From a checkpoint of a small mixture-of-experts model trained on Wikipedia.
Size: 11 layers, width 160, vocabulary 8192, 35.8M parameters.
Below are experts of layer 4 (counted from 0) of a mixture-of-experts language model. Rows are named router (the router's row for the expert), gate (a neuron's input weights, with its number), up (a neuron's input weights, with its number) and show model dimensions 0-159. Each number is 200 + 40 x the weight over its row's rms, rounded and kept within 0 to 999.
After each expert's rows: "mostly gets" lists some tokens that are sent to it at least half of the time; "gets" lists some tokens that make up at least twice as much of what it gets as of all text. This comes from a sample of Wikipedia text that the model never trained on. Tokens count by the router's weight.

# expert 26
router,216,203,151,154,220,161,145,234,232,189,207,222,199,261,194,162,164,198,164,257,172,146,217,189,237,175,135,236,198,168,287,128,233,218,170,208,170,198,251,162,181,332,194,133,209,253,184,234,183,179,256,192,216,204,182,158,196,205,156,232,180,261,250,197,173,170,210,162,223,251,222,219,191,138,183,191,166,190,217,231,129,189,290,145,151,265,247,188,219,197,213,203,188,161,234,171,243,254,136,119,235,155,187,157,143,210,129,178,190,217,204,163,205,131,201,133,206,209,153,191,201,111,206,136,211,207,209,201,222,236,164,208,214,149,202,164,200,123,227,199,174,173,214,331,123,188,244,156,214,139,203,257,147,169,252,202,203,221,163,183
gate0,210,227,160,151,256,182,253,241,243,212,178,179,186,193,209,171,256,164,197,183,176,190,201,240,223,191,199,160,279,229,228,257,200,252,226,173,237,212,250,166,206,163,235,194,297,226,199,127,231,208,210,294,173,255,174,209,216,86,169,298,246,237,211,192,194,197,232,143,205,198,214,208,121,153,185,184,226,237,157,256,181,245,214,189,164,213,224,180,212,130,312,215,223,182,217,226,223,226,210,127,224,178,270,177,189,128,128,250,171,139,148,177,160,229,249,164,155,197,133,239,194,196,179,143,275,199,218,188,122,255,213,211,168,225,213,198,152,185,205,198,158,253,197,201,217,251,168,211,148,181,227,166,141,205,241,258,214,202,130,131
up0,180,206,190,193,190,223,238,215,233,239,160,187,156,141,211,183,217,115,186,258,198,254,299,216,158,183,191,227,161,220,144,249,240,195,191,238,190,239,267,153,207,186,241,178,207,163,212,125,191,208,184,131,163,220,177,204,227,175,86,224,224,180,217,219,223,150,211,171,195,196,248,269,167,195,168,214,270,160,86,223,232,200,142,152,169,173,293,213,298,178,254,216,221,261,140,239,262,194,214,147,201,196,204,200,205,220,141,171,203,179,197,209,174,177,217,159,219,212,160,185,206,165,174,175,145,168,244,218,197,222,166,191,66,229,190,143,245,197,223,186,225,115,267,184,255,229,167,254,263,151,218,141,189,200,203,195,137,215,174,163
mostly gets: " \"", "-", " '", " [", "{", " *"
gets: " ", "-", " \"", "/", "|", "9"

# expert 10
router,176,145,148,181,215,273,201,247,192,205,126,152,199,170,165,225,211,152,207,259,214,180,168,293,157,212,158,230,217,224,101,149,143,114,209,192,202,249,208,176,219,233,233,172,172,204,206,287,145,166,248,208,226,189,166,245,310,178,187,136,181,226,202,249,255,262,220,148,176,218,228,218,196,145,171,202,167,147,193,276,263,177,181,210,184,163,270,185,207,174,126,202,211,177,127,191,255,163,167,261,172,213,261,205,189,148,136,211,173,174,221,162,232,230,194,232,253,197,159,199,182,192,226,164,160,240,134,279,192,219,166,203,195,163,174,250,239,202,240,231,221,195,180,240,154,202,212,233,198,156,185,154,97,251,151,162,244,254,199,191
gate0,194,251,245,204,190,237,168,245,234,135,239,191,191,208,177,224,208,147,145,174,223,152,148,150,183,188,214,213,222,233,218,245,223,201,224,190,118,269,295,205,286,168,172,269,113,177,246,174,143,218,179,212,242,247,256,223,259,231,221,221,209,156,202,190,187,269,175,168,146,206,197,199,145,141,239,189,215,198,164,213,189,206,281,240,190,193,208,271,214,230,248,266,127,192,246,213,219,221,102,200,210,196,200,192,243,264,162,163,237,164,163,182,173,182,143,156,162,199,190,130,215,226,290,156,181,186,197,187,214,169,144,256,302,163,251,246,253,222,242,174,198,90,204,230,228,172,189,254,164,176,186,179,148,206,229,196,210,178,148,221
up0,256,134,191,216,136,211,166,222,177,221,265,193,148,165,162,208,211,213,133,185,149,273,191,128,210,239,217,200,182,205,154,203,233,201,196,192,182,251,203,132,224,242,102,157,226,125,189,158,152,166,204,131,238,190,279,209,183,237,151,208,207,185,240,132,198,197,154,172,147,200,156,167,159,242,204,124,224,211,192,199,229,198,207,196,211,196,268,239,218,189,283,168,141,156,230,260,234,171,154,190,181,181,195,209,183,265,274,177,268,209,206,222,147,192,161,144,169,283,246,238,196,206,112,146,147,181,210,193,232,234,194,202,242,196,194,293,137,213,197,209,186,183,135,116,241,211,204,192,160,152,157,182,94,201,162,176,206,207,136,196
mostly gets: " October", " June", " July", " November", " January", " May"
gets: " ", "–", " May", " October", " September", " November"

# expert 13
router,170,229,212,216,182,121,146,254,159,194,173,196,211,233,224,255,190,166,243,250,257,239,236,120,160,221,343,148,258,245,242,251,224,173,231,177,168,158,248,205,170,186,147,217,200,176,223,174,143,187,177,247,153,179,128,173,150,208,190,227,207,197,218,225,201,182,196,239,153,216,267,192,148,243,156,222,184,198,175,200,221,155,186,188,192,191,98,231,130,203,274,243,167,248,136,158,208,192,281,221,201,177,191,244,193,174,250,241,201,229,199,228,256,153,189,222,185,245,225,156,217,241,177,218,165,239,209,173,245,215,196,237,216,169,106,208,193,252,252,200,207,229,203,119,217,294,174,116,218,140,116,218,176,175,188,176,191,205,243,140
gate0,253,210,191,170,219,210,212,214,188,216,193,192,175,251,165,267,228,330,139,133,194,177,223,197,128,171,217,121,219,202,271,112,248,213,251,182,146,199,161,211,105,268,228,275,141,170,177,173,183,195,198,198,264,270,178,145,152,170,188,195,172,229,188,216,174,219,144,223,178,163,219,190,210,212,222,211,186,154,208,239,188,145,199,211,178,251,198,269,184,218,239,177,192,189,283,144,242,204,193,221,132,131,222,183,193,193,251,196,180,252,193,191,229,171,199,194,154,197,225,192,297,257,143,242,256,191,245,184,226,230,295,127,212,197,273,231,189,199,203,181,141,170,189,165,192,134,171,106,199,201,187,202,246,171,258,225,182,249,233,183
up0,225,174,183,154,162,250,255,240,211,195,219,152,244,191,125,192,212,204,159,257,221,172,179,207,204,147,199,246,136,202,235,196,174,133,218,248,192,183,173,210,230,154,153,187,177,82,201,202,150,214,130,187,170,106,239,220,177,210,164,190,199,185,201,154,178,150,221,317,159,213,154,228,168,219,207,232,252,230,211,168,228,207,182,171,178,192,193,136,209,160,158,195,210,182,197,205,213,162,168,173,166,136,175,204,173,198,259,232,208,227,311,106,146,257,216,236,186,215,270,160,203,185,187,110,237,203,164,224,163,187,164,150,180,105,252,154,159,236,155,269,151,162,182,200,185,236,149,218,161,214,243,184,275,257,188,254,180,193,121,171
mostly gets: " (", "(", " [", "′", " =", " (\""
gets: "\n", " (", " =", "(", "′", " \""

# expert 31
router,157,192,197,188,221,248,215,177,189,192,166,189,186,183,180,213,222,139,206,211,208,181,184,184,146,219,197,244,256,201,231,227,212,162,155,256,209,216,202,227,187,229,188,235,260,212,172,258,173,144,194,143,198,177,223,154,287,136,182,152,242,217,321,233,259,240,215,133,157,257,212,183,211,177,192,203,139,190,219,331,193,225,188,195,163,187,224,133,182,128,75,226,227,184,182,227,227,220,135,202,144,247,229,191,158,135,94,235,192,180,168,225,216,199,181,194,259,198,217,184,195,195,155,158,199,251,188,163,284,230,154,200,131,122,239,278,241,186,231,250,190,203,270,219,167,127,216,169,225,168,182,175,112,191,202,187,166,191,181,193
gate0,207,237,251,208,211,234,208,176,242,194,236,235,200,180,217,199,152,165,264,130,247,230,177,163,180,174,176,190,258,193,266,195,225,129,227,223,188,231,230,214,225,205,246,198,178,191,190,168,158,242,155,176,216,230,236,199,200,169,220,119,219,193,162,161,202,156,236,198,182,248,210,178,220,268,127,264,207,195,131,166,97,195,157,141,213,211,95,174,152,191,276,230,302,213,228,214,256,196,218,200,191,253,176,205,250,209,230,154,211,223,158,128,152,215,248,147,178,238,205,158,271,135,174,204,174,155,217,186,215,204,253,186,204,257,279,215,252,179,218,118,159,280,139,260,184,185,237,168,167,181,262,210,291,209,235,157,189,266,180,173
up0,176,171,168,262,266,236,183,132,247,147,264,230,260,270,204,181,241,160,148,191,172,151,117,289,210,184,195,204,118,283,176,230,158,198,137,228,179,154,260,232,186,198,139,224,278,236,170,214,238,176,169,226,306,216,230,207,181,140,171,179,227,260,161,230,234,192,214,208,221,231,257,214,229,215,180,171,174,211,151,169,212,148,169,252,199,259,277,231,211,171,157,214,224,249,169,158,147,207,201,187,155,171,205,215,159,221,251,217,175,267,159,172,249,152,257,210,133,230,225,201,201,173,208,203,217,207,149,162,199,179,211,175,161,206,185,208,172,199,261,217,200,187,249,205,190,184,327,250,209,254,219,172,260,203,255,179,205,144,159,137
mostly gets: "1", "2", " −", "3", " Apps", " professional"
gets: "1", "2", "3", "4", "0", "5"

# expert 1
router,130,240,183,194,178,241,156,156,140,217,265,200,244,216,152,191,216,166,195,237,244,160,198,184,189,208,156,228,136,200,212,133,278,174,227,182,267,216,156,186,185,287,237,225,197,244,170,150,227,185,182,214,176,132,237,255,234,121,207,143,227,212,172,231,161,208,231,162,204,183,187,222,152,202,272,227,207,153,156,185,148,258,158,289,209,104,221,172,268,205,170,158,124,234,140,234,146,196,258,267,194,208,263,100,179,195,279,135,209,208,220,250,185,223,199,189,147,192,147,273,163,233,227,183,211,179,189,251,207,168,206,157,162,207,224,254,197,132,188,175,244,189,179,179,175,193,174,287,185,243,234,191,168,246,186,186,203,172,155,151
gate0,173,230,313,143,190,176,197,188,182,210,232,201,200,140,202,168,185,100,198,248,217,132,260,209,160,219,148,170,204,190,189,262,138,225,234,164,154,222,185,195,147,202,200,165,218,247,109,222,214,199,158,246,164,196,158,236,193,211,215,211,150,180,212,244,160,195,149,212,207,217,224,231,225,217,150,137,254,185,203,116,203,217,283,189,140,266,226,164,201,191,206,199,114,200,171,138,178,155,219,159,159,196,198,229,204,140,168,209,207,260,197,109,194,146,252,131,184,167,125,159,250,187,176,237,198,235,178,262,245,204,175,254,178,217,97,240,228,165,231,149,225,249,208,240,155,249,202,137,239,271,188,176,239,204,216,130,158,155,186,180
up0,222,150,159,210,254,280,188,185,179,224,164,83,130,192,250,193,190,211,222,195,184,223,174,207,184,234,224,185,210,126,216,225,203,214,207,203,172,178,147,166,200,190,211,204,194,157,221,260,261,215,201,171,247,256,194,182,219,225,172,188,202,190,228,171,211,179,218,160,285,263,160,212,225,188,225,235,216,179,207,253,197,189,150,234,212,219,221,227,115,247,238,186,223,165,269,241,122,254,117,197,205,228,307,176,202,221,294,206,200,149,224,239,198,262,98,238,213,322,127,239,188,205,241,188,263,153,165,182,175,195,178,198,208,181,233,128,187,166,168,258,219,201,269,252,218,270,164,162,207,173,184,169,222,185,212,232,173,241,286,243
mostly gets: "|", "=", ".\"", " Phylum", " Animalia", "\"."
gets: "\n", "|", ".", "-", "==", "==="

# expert 7
router,173,188,197,149,212,316,202,196,180,173,187,213,207,184,171,210,173,172,197,223,206,184,225,198,147,189,189,229,217,252,103,154,206,137,144,227,198,242,198,165,220,253,163,197,225,182,182,340,192,153,202,160,224,189,187,247,265,165,170,148,181,237,308,186,220,262,221,157,174,248,203,211,192,181,161,180,188,172,215,333,209,196,148,202,151,183,246,176,175,186,77,199,218,228,194,222,235,206,171,193,218,241,232,196,166,172,126,192,169,175,178,200,193,196,174,183,286,189,199,221,160,182,191,176,189,242,135,201,239,214,133,201,172,173,234,287,258,175,237,299,186,234,220,234,164,164,209,140,236,176,170,176,106,209,174,147,195,257,206,208
gate0,228,160,211,144,202,149,239,281,215,172,176,241,191,222,86,211,204,256,180,191,174,187,254,239,263,141,281,230,185,174,269,179,167,139,148,205,244,158,229,206,183,201,252,232,166,307,188,216,198,198,245,138,161,145,121,199,246,186,197,191,199,161,204,243,275,173,188,178,164,220,283,120,153,242,257,202,153,253,244,191,185,225,219,177,220,204,257,237,183,190,175,204,223,210,215,150,218,205,228,154,206,196,218,183,220,222,264,217,204,193,139,194,255,166,183,204,160,187,140,235,207,148,224,238,270,220,182,142,142,198,223,279,259,274,138,172,162,189,214,268,224,232,257,147,219,181,221,197,201,242,211,157,210,113,258,216,235,174,185,206
up0,215,177,227,250,208,196,200,267,189,206,207,164,170,225,281,180,200,151,199,223,199,233,236,203,218,215,181,205,216,179,190,185,225,204,132,191,197,236,214,170,235,238,189,187,208,176,232,165,253,225,233,130,193,203,258,212,140,235,164,164,258,246,245,180,215,230,156,196,189,127,197,183,209,142,146,182,187,187,175,216,220,217,154,187,239,135,213,231,193,233,252,82,231,164,171,239,170,238,253,170,201,117,230,292,232,186,192,245,215,185,213,244,186,161,210,211,206,166,191,223,175,235,277,168,196,174,148,160,181,145,193,131,217,83,291,149,214,145,210,243,360,242,253,206,118,227,192,170,198,235,235,212,130,206,174,207,159,141,254,183
mostly gets: " In", " The", "After", " returned"
gets: " the", ",", "\n", " |", "|", " in"